From a checkpoint of a small mixture-of-experts model trained on Wikipedia.
Size: 8 layers, vocabulary 32000, 113M parameters.
Training: a variant of SOAP for the experts, 437M tokens, 6661 steps.
Below are experts of layer 5 (counted from 0) of a mixture-of-experts language model. Rows are named router (the router's row for the expert), gate (a neuron's input weights, with its number), up (a neuron's input weights, with its number), down (a neuron's output weights, with its number) and show model dimensions 384-511. Each number is 128 + 32 x the weight over its row's rms, rounded and kept within 0 to 255.
Before each expert's rows: a language model's description of what the expert responds to; "comes before" lists some tokens at least twice as common just after its tokens as in all text. This comes from a sample of Wikipedia text that the model never trained on. Tokens count by the router's weight.

# expert 16
Description: Apostrophes in possessive 's and in minute marks after football scorers (Doll 9'), plus auxiliary verbs has, had, was, is.
comes before: "s", " been", " a", " not", "t", " an"
router [119 116  98 156  94 109 209 124 170 113 156 106 166 126 163 116 106 115  98 143 100 112  69  65 143 102 134 151 110 129  94 119 175  95  86 144 146 101 152 128 165 169 168 116 156 175 125 163 178 137 131 168 132  97 123 131 136 120 150  97 118 115 131 156 188 108  92  83 177  88 148 143 142 102 151  85 151  96 144 179 113 155 131 158 107  82 123  67 207 178 198 177  33 138 113 122 159 179 129 134 147  33 129  76  68  94 138 130 136 131 176 128  95 154 167 105 132  77 126  78 119 111 108 122 152  67  97 123]
gate0 [105  90 146  92  96 124  56 123  98 160 170 156 151 184 115 150 150 141 165 107 136  72 150 107 102 128 143 105 133 165 122 169  76 157 115 162 177 151 158 153 101  53  64  82  75 114 155 117 178  70  99 142 151  76 142 102 121 116  99 128 149 174 139 121 126 129 151 146  70 183  98 163 144  93 141  99 134 128 124 161  76 102 116 114 138 156 132  80 127  95 199 127 137  98 163 129 121 119 198 126 168  88 158 166 139 122  66  89  83  87 159 150  70 137  99 169 160 164  60 129 133 150 163 114 154 120 101 122]
up0 [155 202 127 175 137 130 205 147 142  69  73  81 123 123  97  92 111  99 114 173  72 147  93 164 162 108 142 157 136 123 151  87 156  59 151 106  84 113 145 129 158 139 180 149 167 135 104 128 115 194 120 107 108 195 130 162 108 166 174 109 121  99 122 133  90 120 136 100 184  87 151  95 138 143  94 128 128 137 154 102 221 124 182 117 122  98 140 174 147 160  77 149 130 160 107 158  95 170 105 137  71 177  97  88  79 102 161 168 179 167 144 101 193 118 106 100 110  96 158 115  99  99 119 152  78 147 157 166]
down0 [125 156 151 147 166  89 152 161  88 170 158  55 230  81 176 180 158 117 162 115 165 183  95 120  93 136  72  98  87 149 156 112 110 151  92 144 143 113 103 146 135 138 118  79 144 120 119  83 154 133 126 103 138 108 159 180 111 149 197 125 153  63  74 152  57  66 151 135 132 177 150  76 164 136 111 109 120 107 170 102 116 146 152 118 144 186 168  91 162 186 118 117 122 177  67 110 106  78 136 130 147  99  92 150 182 127  88 160 135  98 147  53 217 136 122 134  92 102 123 130  59 120 152 136 193 163 136 115]
gate1 [129 114 184 155 119 118  80 183 109  88 165 136 192 144 123 142 105 168 121 120  96 150 147 136 151 113 130 132 156 148 149 122 106 123 192 137  49 122 143 120 103 152  97 119  99 205 162 147 108 138 194 139 139 108 150 183 120 134 158  79 140 106 138  83 200 110 139  77 110  93 114 158 118 145 122 101 143 145 124 118 147  67 134 197  76 121 135  97 152 119 121 116 112 165 165 178 124 111 104 135 168 138 137 126  82 102  75 146 139  94 141 165 149 128 149 102  81 174 116  78 105 132 100 115 125 198  95 128]
up1 [154 105 144  82 122 134 149 102 153 106 141  82 164 135 139 130 148  99 113 139 138 176 140  76 140 141 120 119 130 137 121  90  76 155 126 154 114 100 135 116 192 164  64 144 118 105 151 151 137 147 104 134 142 108 145 183 126 102 132  46 116 192 205 130 124 161  95  93 149 105 112 117 135 128 147 132 105 161 131 136 100 102 154 116 142 226 127 111  95  64 121 159 102 165 198  77  74 142 132 170 193 195  84 138 131  65  87 122 141  82 104 135 188 133  96 108  98 173 182  92 139 136 131 185 149 119 133 108]
down1 [142 117 149 155  98 127 127 113 118 122 192 179 176 110 160 146 198 123  39 118 132 124 108 122 153 122 130 115 159 118 134 178 144 153 145  98 149 179 150 164 111 131 128 182 129  78  84 107 148 103 133  81  81 111 199  65 102  92 112 151 139 175 117 114 144 129 127 151 124  82 161 146 123 153 166 150 121 139 133 117 159 143 102 153 123 130 111  50 177 105 177 140  69 147 123 117 163 162 106  74 157 130  95  49 118  88 110 139 131 115  55 117  91 104 184 168 140  97 119 118  78 115 145 145 124 158  70 113]
gate2 [105 173 148 149 110 134  63 174 141 146 154 111 191  65 101  96 143 115 200  86  82 152 136 137 170 122 111  96 168 137 118  90 174  85  85 118 132 126 152 111  96  62  92 141  94 104 146 118 123 109 139 148 118 170 147 103  82  82 133 128 104 132 116 166 192 132 191 124 141 182 179  94  99  98 158 120 137 179  74 100 149 131 120 158 125 136 162  99 133 112 202 117 138  74  95 202 161 117 146 162 175 152 178 169 113 126 166 135 146 193 179  89 158  93 172 145 103 116 130 104 126 158 189 111 105 158 168  91]
up2 [ 82 132 141 176 148  83 108 133 149 135 168 120 155 114 127 111 166  99 192  70  87 134 150 149 180 120  88 129 171  75 129 139 172  55  44 153  99 154 123 150 145  92  91 178 110 111 148  97 121 108 120 164 146 176 154  77  83 108 143 115 128 132  96 191 174 144 137 111 160 161 180 129 138 121 126  92 113 145  96  63 136 101 128 140 121 132 118 125 131  97 169 139 134  71 146 177 133  99 158 172 172 161 173 168  91 137 165 152 163 179 144  85 168 108 164 181 111 134 111  62 141 193 201 116  90 174 147 106]
down2 [104 138  92 133  76 116 129 155 138 126 166 102 158  99 162 165 125 106 137 153 132  88  90 185 107 132 158 123 185 126 128 185 131 103 106  86 105 164 165 149 114  91 175 104 160 121  72 159 137 108 178 136 133 180  93  98 123 162 105 114 124 122 144 117 116 155 202  88 108 113 161 161 120 131 109 118 160  93 123 114 190  78  98 173 169 167 131 142 137 123 101 167 124 122   7 146 119 120 170 124 135  79 167 140  90 122 157  99 157 151 113 133  81 186 123 141  97 162  85 125 180 139 155 117  65 166 111 129]
gate3 [132 171 184 139 110 121 177 124  72 179 128  75 136  91  90 143 103 125 147 136 131  94 191 152 170 123  88 130 106  84 168 138 149 165  81 122 136 102 185 103 107 178 115 188 117 129 167 107  72 175  79  79 123 169 131 171 107 152 157 142 137 128 127 160 145 100 109 120  68 115  95 176 115 153 122 155 167 176 138 129  85 160 103 117  40 116 130 122 157 152 142 183  74 137 118 109 166 104 120 150 121  74 156 185 167 105 150 131 127 138 157 138 151 128  96 131 125  83 141 134 150  57 115 131  98 166 159 146]
up3 [167  80 177 129 109 207 117 137 131 146 195 157 144  93 180 128 121 122  93  99 184  89 135 148 143 122 141 153  91 136 147 153 109  89  56 159 128 131 163 128 174  79 216 133  96 143  97 100 108 134 123 154  79 156 168 159 121 137 169 107  84 107 120 140 114 125  93 132 119 110 118 132 152 167 131 154 131 127 105 149  99 183  95 188 152  79 101  86 110 151 112 158 142 117 114 139 125 183 178 142 107  66 164 104 188 192 127 143 150 148 165  58 118 111  96 178 109 116  78 136 171  96  96  74 128 152 142 150]
down3 [134 139 159 107 142 144 131 187 179  90 172 143 101 152  91  91 148 136 120  88 154  92 134 162 151 126 128 134 106 133 146 102 107  36 107 152 120  68  75 129 160 125 133  84  74 125 163 122 170 146 156 126 167  95 135 150 126  79 178 163 109  86  83 129 128 168  76 135 108 131  82 127 120  72 139  85 120  61 167 174  95  81 122 127 108 148 169 154 114  78 125 190 134 120 117 126 123  98 135 142 104 133 143 126 159 117 140 120 112 126 113 127 114 178 117 100 123 122 158 116  98 158 112 159 129 153 153 184]
gate4 [104 169 132 155  87 123  99 168 165 116 127 107 105 164 111 158  88 109 150 141  65 138 184  99 101 131 114 160 143 145 110 141 127  96 153 169 135  85 114 185 119 123 153 129 144 175  64 137  65 128 123 143 107 134  64 191 126 173 171 123 100 148  97  86 138 172 167 162 152 147 165  95 117 133 121 199 107  90 142 158 178  89 137 111 116 124 159 111 127  82 139 124  72 151 107 123 123  89 167 108 145  79 128 142 191 111 192 126 170 122 140 157  89  83 146 129  84  61 177 139 164 133 120 155 102  44 175 142]
up4 [100 113 115 131 143 150 163 110 185 112 168 131  65 151 144 100 109 124  86 136 143 110 145 164 145  77 139 119 109 150 109 145  89  92 158 156 110 124 149 143 119 114 160  26 151 155 133  75 150 121  83  91 139 158  73 107 123 116 167 112  52 179 111 110 154  70 182 149 109 105 148  99 143 137 141 165 136 130 140 129 163 106 155 100 138 130 161 148 106 151 132 156 165 126 115 176  97 106  89 115 157 127 128 103 151 189 174  94 112 157 124 133 113 186 153 139 104  96 112  99 136 153 124  57 118  79 185 129]
down4 [ 84  75 181  75 142 167 140  70 129 139 113 106 135 133 138 152 124 161 120 133  82  86 126 104 102 180 117  95  86 152 125 154  98 161  85 153 127 129 131  86 185 141 116 150 134 111 138 128  95  65 155 117 184 102 103 142 100  53 145 145 199 151 182 160 113  60  80 127  91  76 128 162 149 138 146  89 136  87 122 162  84 127 153  91  94 114 195 146 116  91 129 128  87 134 151 137 127 172 160 137 198  94 111 181 134 177 161 137 120 123 153 162 160 102 123 129 127 133 154 124  93 192 160 160 112 117 147 140]

# expert 8
Description: Past participles and particles after was/is/were and before to/in/by, such as released, used, built, called, up, down.
comes before: " to", " in", " by", " of", " on", " for"
router [194 103  85 166 159 107 141 140 161 169  88  95 133  77 125 100 126 119 104 156 138 115 118  97 172 169  95 125 136  91 143  98 147 153 134 154 138 107 156 181 102 118 105 116 197 116 125 117 139 187  55  85 176 128 137 179 129  87 131  95 133  75 144 142 155 147 151 178  73 110  98 142  96 110 164 164 147 148  82  69 103  93  78 163 113  89 117 131 173 141 127 117  99 156  91 109 129  85 119  59 103  97 101 132 141 144 111 148 114 102 160 125  67 170 139 105 151 146 106 119 200 140  71 145 130 121 202 145]
gate0 [129 142  59 144 164 166 170 130 130 151 158 104  90  84  37 101  63 114  84 112 128  98 180 102 135 196 117 188 142 133 114 140 143 144 105  75  99 136 160 143 162 146 114 183 119 130 128 102 129 142 171 156 160 185 183 122 120 157 142 105 159 113 162 187 128 112 152  91  69 140 112 154 159 166 157  47 196 115 153  80 142 151 116 123 120 145 125 116 129 110 134 167 133 144 120 146  54  88 113  95 179 112 133 136 127 139 121 140 128 139  87  95 149 100 121 153 215  87 132 143 150 115 139 118 103  85 139  42]
up0 [130  96  69 121 148 118  90 157 148 117 125  77 119 130 139 123 123 149 147 145 132  83 160 106 124 136 124 192 132 157 113  75 103 140 127 143 149 159 123  73  89 105  94 170 157 169 141 105 116 144  87 133 137 102 163 134 130  89 142 105 146  90 133 131 114 140 111 121 104 129 107 159  75  50 175 110 167  82  82 134 169  90  67  43 122 146  80 113 134  89 102 102 145 175  97  79 168  91 108 112  82 101 133 121 106 122 115 129 167 173 173 174 165 113 126 114  75  76 112 143 168 157 157  34 154 137 143 148]
down0 [150 110 159 129  75 108 143 138 140 139  95 159 176  80 115 150 106 176 114 133  82 151  85 116 173 102  61 140 141 109 112 118 152 161 182  96  89 113 123 179 132 150 171 176 129 125  81  96 124  83 121 136 163 140 115 107 165 117 106 112 147 135 104 145 129 151  83 186  83  70 108  89 104 140 104 159 126 103  67 197 149 152  73 110 122  82 128 129 175  86 179  65 152 161  90  89  94 129  70 145  61 136 138  74 126 163 166 107 108 108 137 128 106 155  92  99  62 119  69 140 191 109 138 127 107 145 138 143]
gate1 [128 126 188 173 130  97 106  64 176 141 205 116  92 157 106  80 139 103 146 110 110 202  53 118 119 183 125 142  99 138 129 116 106 135 140 159 131 102 108 128 134 128 171 124 130 122 113 147 173  88 110 140  79 124 100 106 117 101  84 127 212 132 100 131 113 191 118 141  83 107 153 115 116 102 118 116  97 170 105 171 151 158 126 167 128 138 155 150 215 149 187  94  56 137 146 109 108  85 127 185 112  86 119  94 187 123 131 125 201 116 112 146 103 185 158 134 123 148 100 108 183  83 123 137 128  96 136 103]
up1 [158 155  75 114 153 143 134 155 109 149 110 150 120 111 140 121 140 164 110 139 169 151 122 152 131 153  87 171 125 151 158 193  98 140 194 136  65 106 100 155 138 125 122 151 117  87 117 174 119 133 117  55 129 188  64 105  98  46  52 158 129 155 127  58 102  92 114 129 163  96 149 132 134 123  48 159 171 151 157 169  77 172 127  90  97 169 177 111 163  83  99 160 167 141 125 101 155 158 148 163  87  93 134 140 109 138 115 133 139 127 137 134 108 123  70 141 134 103 120  53 101  95 102 137 165 179  89 132]
down1 [160 149 128  96 127 154 157 160 133 119  85 126 109 109  81 103 161 133 153 138 141 113 152  23 140 146  91 154 126 103 175  92 141 124 159 160 108 125 105 156 178 158 155  73 224 143 146 187 193 126 137 194 110 103 176 153 145  80 138 135 149 149 147 130  78 107 167 198 138 128  84  69 108 106 145 157 174  93 102  99 140 123  96 151 122  97 121 144 144 181 135  52 144 118 117 132  97 143 137 174 128 117 139  91  53 159 122 130 119 161 123 174 193  83 119 106 110 131 103  87 134 165 125 144 116 158 131 129]
gate2 [135  77 133 168 147  80  97 131 174  91 165 178 129 103 142 125 114 146 147 146 136 154 137 155 111 182  96 105 167  74 109 112 116 120 173 188 159 135 227 156 155  50  80 119  97 163 120 102  96 131 150 155 120 105  70 155  80 160 113 126 103 118  84 117 125 114  78 135  74 122 167 127 111 150 139 169 149  81 161  96 103 154  42 212  84 163 158 163 159  86 153  67  90 113 172 158  89 129 190  87 149 128 101 102 114 158 154 142 131  95 118 102 205 182 101 185 123 155 189 148 137 138  86 105 138 115  98 112]
up2 [115 125 107 117 184 102 173 124  91 130 127 146 113 110  70 161 110 102  69  83 111 155 122 124 159 181 103  67 157 144 158 160 143 146  95 144 155  95 125 159 112 139 171 149 164 122 103 150  84 148 129 120 115 121 153 112 121 204  71 104 141 121 150 124 124 111 126 145 131 102 133 100 156 110 148 143 129  88 126 155 191 117 125 122 104 158 199 161 134 141 188 129 173 108 169 133 128 136 114 141 149 110 156 180 115  91 100 133  72 156 158 184 116 164 130 126 141 168 131 155 206 167 170 137  96 105 147  78]
down2 [ 96 113 114 145 116 235 149  61 143 105 107 124 143 119 164 146 148 106 114 159  93 127 146 140 130  97 182 158  75 134 104 135  96 140 130  69 138 149  91  97 185 207 151  66 156 108 128 173 106 114 113 106 148 145 119 105 173 112 134 130 106 122 127  80 160  80 105 139 107 127 134 157  84 148 121 148 100 193 137 218  92 119 116 130 100 138  67 153  92  90 136 128  59 143 127 111  88 161 103 188 138 111  94 168 142 115  71 196 167 141 118 143 117 152  86 129 131 128 164 129 163 110 126 150 149 114 116 111]
gate3 [179 154 149  98 153  82  94 128 145 148 167 126 133 104 115  95 115 163 122 148  90 104 109 132 126 171 156 148  94 126 181 102 108 121 124 242 105 169  79 109 142  72 180 135 139 120  87 105 162 144  93 163 120 131 129 141 145 101 111 203 114 199 144 102 142 142 160 155 150 124 163 144 123 138 101  99  93 140 112 147  96 150 109 127 102 123 157  81 170  84 138 148 133 131  82  20 110  87 137 184 123 159 179 161  85  81 169 141 174  88 109 140 110 111 101 102 100  53 104  86 155 110 124 105 159 106 143 133]
up3 [121 136 108  77  71 126 166 101 140 102  62 134 109 167 176 116 110 121 194 114  88 121 139 138 160  67 135 100 128  88  94 136 139  80 136 115 134 147 133 146 144 131 121 110 124 122 130 140 150 143 147  77 134 132  96 156  69 191 157 130 159 154 198 107 149 179 145 182 131 186 130 161  62  62 115  64 121 132 120 155 148 121 149  92 162  69 137 141 142 168 140  92 110  81 160 126  93 136 125  96 128 115 111 105 188 195 116 100 113 178 139 151 110 108 121 126 132 180  88 131 105 123 122 128 121 135 133 106]
down3 [157 106 172 165  90 104 123  83  90 123  87 101 148 175 106 111 160 143 119 153 100 122 134 129 118 144 158  94 154  99 141  87 116  93 121 142 119 138 128 175  85 155 109 145 141 155 120  69 119 158 199 155  77 167 103 122 126  87 169 160 111 118  99 125 143 145 108 121 160 147 141  79 126 150 138 113 126 179  62 141 150 148 161 132 129  85  90 147 122  97  89 102 161 197 140 148 175  73  91 138 176 173 122 115 141 156  56 129  58 112 116 145 194 191 136 101 107 124 118 111 172 123  90  81  86 136 188 154]
gate4 [ 80 108 113 150 101 174 117 189 187 165 153 131 115 174 101  72 152 143 129 131 109  73 155 121 199 171 119 168  88  94 158 189 116  95 106 152 138 162  98 124 139 135 134 124 110 132 174 119 127 197 142 179 120 171 152 110 132 102 140 131 124 174 122  81  85  99 106  81 146 140 126  79  98 135  97 133 102 119 169  86  74 146  75 106 109 191 103  65 109 103  99 165 154  53 119 106 188 175 144 179 140 143 143 104 142 121 165 101 184 114 149 126 117 143 145  93 111 107 106  82 142 106 179  92 144 124 115 143]
up4 [118 130 171 153 142 109 140 100 110  95 128 146  96 129 165 139 130 105 200 158 111 156 115 123 111 117 145 124 153 136 180 124 121 151 142  99 117 168 118 107 166 122 115 104 136 121 101 134 119  82 101 129 127  85 107 158  95 152 126 105  22 111 104 124 149 128 104 121 133 146 136 119 116 141  66 197 126 143 125 105 148  99 169 151 159 121 140 157 135 145 134 115 138 166 161  86 106 122 114 152 140  83 103 146 118 107  72 151 103 154 134 137  93 126 118 171 135 135  75 182 150 128 155 165 169 151 152 168]
down4 [151 174 112 111  86 114 125 112 102 178 104 117  21 145 185 147 156  85 170 123  72 110 146 192 107 135  70 108 200 145  81  80 153 144 122 138 120 139  68 178 125 146  83 149 129 134 120 169  92 116  89 112  86 145 128 155 153 164 189  78 126  48 141 179 102 155 117 155 157 100 185 133 114 120  86 194 106 145 147  68 176 183 170 156 177 116 110 144 156  97 147 107 187  84 137  96 173 101 142 100 154 108 118 120 125 118 129 152 106  97 108 122 115 135  80 125 178 148 145  84  86 167  87 100 190  89 156 157]

# expert 26
Description: Leading number tokens and digit groups in tables, measurements, scores and statistics, such as 1, 24, 210, 5.0 before km.
comes before: " |", " km", "th", " m", ";", " ft"
router [139 118 128 108 199 134 138 105  89 153 123 122 123 147 117  58 166  81 128 142 152 202 100 153 164 108 120 153 124 116 147 149 129 177 126 163 112 152  60 142 131 108 126 133  97  68 123 168  74 112 122  90 119 175 166 143 153  76 101 122 155 165 107 189 127 147 132 131 190 112 127  68 136  80 133 121 163  78 129 151 112 134 158 201 121 122 173 123 138  84 157  48 117 204  82 106 191 191  99 148 141 129 172 137  98 106  95 108 166 147 173 119 155 162  72 144 125 174  86 125 115 129 153 121 194 156  92  99]
gate0 [135 148 136 137 160 141 132 138 108 110 155 114 163 123 145 135  82 116  85 154 118 123  83 122 189 131 162 178 139 137 137 100 113 128 109 151 137 161 118 117 100  96 118  94 146 144 151 108 236 135 110  93 150  50 190 130 109 103 134  94 164 138 106  64 134 143  84 158  85 134  63 133 153 117 162  91 136  99 135 128 148 128 200 165 116 115  94  99 142 139 163 170 151 142 137 139  93 118 193 167 162  85 115 110 111 120 130 158 169 159 128 117 169 104 107 114 173 139 157  87  83 172 165 137 112 109 114 136]
up0 [157 138 139 145 163  82 157 174  96 130 129 116 119 146  95 127 155 116 121 151 165  73  40  75 161 125 183 166 122 136 147 136 139 127  96 123  84 157 179 146  90 142 140 145 152 127 171 113 150  76  98  90 174  43 119 140 109 102 123 144 157 125 111 127 156 174 189 144  60 130 111 142 120  56 117  63  96 128 155 100  94 135 165 122 186 185 137 172 172 151 100 145 131 105 141 139 108 119 138 169 109  71 132 156  98 117 173 136 145 156 137 199 170 134 147 175 170 158 120  92  84 179 184 159  80 107  91 117]
down0 [108 107 124 166 151  66 163 113  42 123 147 155 142 156 116 121 110 144 111 119 138 107 115 104 122 122 122 145 114 140 138 129 131 113 126 106  92  97 162  94 144  71 163 156 179  82  81 123 116  82 137  80 174  71 160 159 132 102 128 164 134 132 167 118  89 142 124  88 149  97 143 118 146 110 157 138 178 196 170 146 156 111 162  92 105  95 148  81 108  84 135 167  94 120 104 108 132 105  37 139  72 181 170 184 106 109  92 143 136 162  99 122 117 193 152 110  84 170 112 190 152 162  95 144 144  95 125 134]
gate1 [144 141 144 122 115 114 157 173 160 113 107 167 120  99 121 140  65  98 108 148 154 111 132 139  98 116 188 101 113  93  78 135  81 133 161 148  94 164 119 143 120 117 113 151  94 103 105 150 172  90 111 188 166 122 102 160 123 155 138 173 120 147 139 120 162 158 169  83 162 131  86  97 176 100 196  98 115  68 195 114 167  70 127 123 121 154 197 121 145 112  84  99 143  73 128  83  91 144 175 133 148 123 147 121 120 131 115 110 141  96  97 131  74 128 146 108 134 128  80  86 119  14 130 111 121 122 169 189]
up1 [ 95  90 149 142 151  94 145 132 118 157 154 147 141 143  97 111 103 167 136 143 126 132 158 158 136 144  86 149 154 155 109  95 120 116  53 135 126  98 115 100 124 160 153 127 130 191 193  76  61 143 122  92 119 106  83  79 132 127 133  92 139 141  57 138  89  89 111 137 152 147 146 209 119 168  75 123 100  87  94 142 174 112  95  76 131 113  91 106  95 112 119 177 151 170 106 211 129  64 127 157  73 116  80 122 147 110 159 134  77 129 177 193 153  75 113 115 138 112 174 171 149 132 148 126  60 103 175  98]
down1 [131 172 115 161 188 149  69 143 204 117 137 136 106 187 124 123  87 158 143 141 178  72 174  96 104 159  78 169 128 126  71 139 162 128 102  88 174 131 184 115  89 109  76 126 140  90 170 108  91 137 144 135 132 112 118  64 149 107 160 170 149 135 102  45 118 101 149 124 131 162 151  89 118 174  90 145 146 158 174  90 162  90 129 132 147 121 116  85 152 112  92 125 121 162 130 129 151  97 150 129 114 113  62 186 169 146  96 115 161 187 155 110 144 100  70 135 128  81 217 126  90 140  92  71 176 140 122 127]
gate2 [113 145  94 144 145 171 108 192 127  86 122 128 124 123  67 134 184 138 108 160 147 150 134 121 206 200  68 131 112 150 130 112 156 128 148  95 117  89 122 131 134 165 118 105  99 121  85 178 117 110 167 133  97 114 211 217 118 155 179 142 146 112 143 146 133 137 182 170 138 102 134 126 136 159 149 151 145 142 162 145 161 128 163  81 124  56 118 136  27 109 140 133 120  89 134 105 136 107 131 132 134 126 153 169 134 113 127  95 144 140  84 168 111 113 111 138 124  62 153 166  76 137 165 130  97 110 133 140]
up2 [ 75 123 104 117 104 182 166 226 143 100 148 103 128 100  57  95 126 210 125 136 109 138 130 142 111 139  67 123 112 125 153 107 132 150 108 129 129  99  99 194 118 145 127  83 128 142  98 210  91  71 132  86 162  80 157 194 148 143 117 133  89 143 180 186 141 142 192 146 142 125 148 134 132  76 153  97 123 144 148 136 118  95 149 109 146  63 152 160 122 109 119 153 177 111 136  72 200 149  95 175 138  88 117  85 158  88 159 119 175 150  74 136 114  77 134 160 165 103 158 172 137 125  95 110 126 120 138 114]
down2 [178 134 132 134 141 103 147  96 134 114 152 160  75 164 131 147 121 161 135 131 145 125 160  92  99 100 135 157 147 192 160 140 130 109 120 151  96 162 106  67 155 144 137 129 165 144  97 134  77  72 214  96 148 152 117 164 146 168 144 151 141 166 107 125 160 135  54 113 179 167 163 107  78  88 115 106 183  79 137 107 174 106 124  94  74 116 161 178  96  84 198 133 119 119 158  55 142  90 115 113 158 154 158  99 107  56 135 185 125 129 137  71 144  97 135  98 117  95 131 138 186 147 158  88  83 100  97 132]
gate3 [152 157 139  95 136 126  58 162 102 151  88  70 137 215  97 138 156 126 192 130 180  75  90 105 139  90  87  72  76  94 144 133 134 161 119 151 111 122  89 101 129 142 154 166 131 139 117 137 179  89 165 198 114 116 154 144  58 157 142 119  94 158 141 136 124 112 126 130 147  96 129 121 141 159  90 129  40 130 156 127  97 125  73 137 158 180 156 148 102  76  94 169 154 160 153  95 123  94 127 152 136 106 159 152 106  92 110 133 114 151 168 135  81  94  89 122 147 143  95 156 148 178  73 131 143 140 124 120]
up3 [141 110  98 185 127  97 109 114 165  96 103 123  50 130 128 148 192 131 132  95 141 146 169 145 110 195 117 144 187 119 163 125 180 166 141 184 129  97 135  86 135  73 129 100 144  91 117 182 130 139 157  72 140  74 142 139 119  91  74 118 184 120 107 159 200  99  90 167 195 116 105 113  79  74 154 160 109  83 123 117 174 111 157 133 117  75 111 176  70 176 107 104  64 128 140 145 111  94 118  81 130 171 148 136 125 146 152 118 126  81 124  98 139 106 139 117 101 137 128 150 133 151 129 121 170 159 191 125]
down3 [156 155 100 140 180  96 135 166 142 150 126 115 146 125 126 179 115 129 133 158 154 105  81 138 137  97  71  62 180 101 127 165  93 149 114 137 114 120 118 127 105 128  93 177 210  72 111 123 160 141 195 166 113 195  16 140 114  99 138 137 107 116 107  87  93 152 146 204 116 126 120  70 111 118 118 149 117 106 133 133 156 127 127 131 116  90 142 165  74 147 119  64 174 127  97 161 186 110 127 111 120  96 118 154 142 112 148  58 119 134 104 134 124  84 143 134 133 112 107 140 112 163 126 134 153 168  92  67]
gate4 [147 105  59 114 130 130 115 155 154 113 157 191 115 190 147 113 118 126 143  67  75 140  91  84 163 110  67 179 110 109 159 186  91 152  81  78 150 161 135 142 167 144 100 125 189 101 154 163 158  90 154  56 163 169  87 132  91 193 104 115 176  95 201 146 100 128 163 121 118 116 150 152 161 111 195 156 101 136 104  84  82 152 152 112 181 107 106 149 145 173 116 109 108 178 133 135 128 150  98 143 170  98 155 141 139 162 127  85 132 149 100  99  76  39 128  84 155 150 162  93 122 124 153 146 155 161 145 169]
up4 [115 165 216 106 141 141 171 111 105 168 106 101 128  62 125 141 135 101 122 206 143 101 152 149  99 162 186  75 197 126 106  74 176 147 147 147  88 109 121 123  82 104 158 123  87 158  99 114 111 170  93 198  97 112 145 130 147  82 133  83 132 113  69  95 157  94  83 119 139  99  81  67  73 165 134 126 117 140 146 181 127 125 119 102 110 141 121 146 108  84 143 134 120  97 117 118 148  98 129 127 106 138 104 136  95  56 115 149 119 110 148 102 126 192 136 137 110 117 107 143 129 120  93 142 104  69 106 121]
down4 [109 168 153  68 132  83 114 176  50 130  98 150 133 131 129 100 125 127 154 151 126  87 152 140  98 105  79 146 134 181 100 132 133 130 123 172 147 156 182 137 123 164 107  97 105  92 129 101 158 126 146 185 144 133 147 173  74 127 112 145 120 155  89 137  99  98 129 153 106 166 144 114  85 128 156  95 128  32 124 131 179 125 109  96 150 137 137 100 220  72  88 121 140 147 180 175 130 160  99 139 146 167 161 132 117 151 156 125 140 112 127 102 159  63 152  61 129  84 138  85 141 125 142  87  62 130 129  88]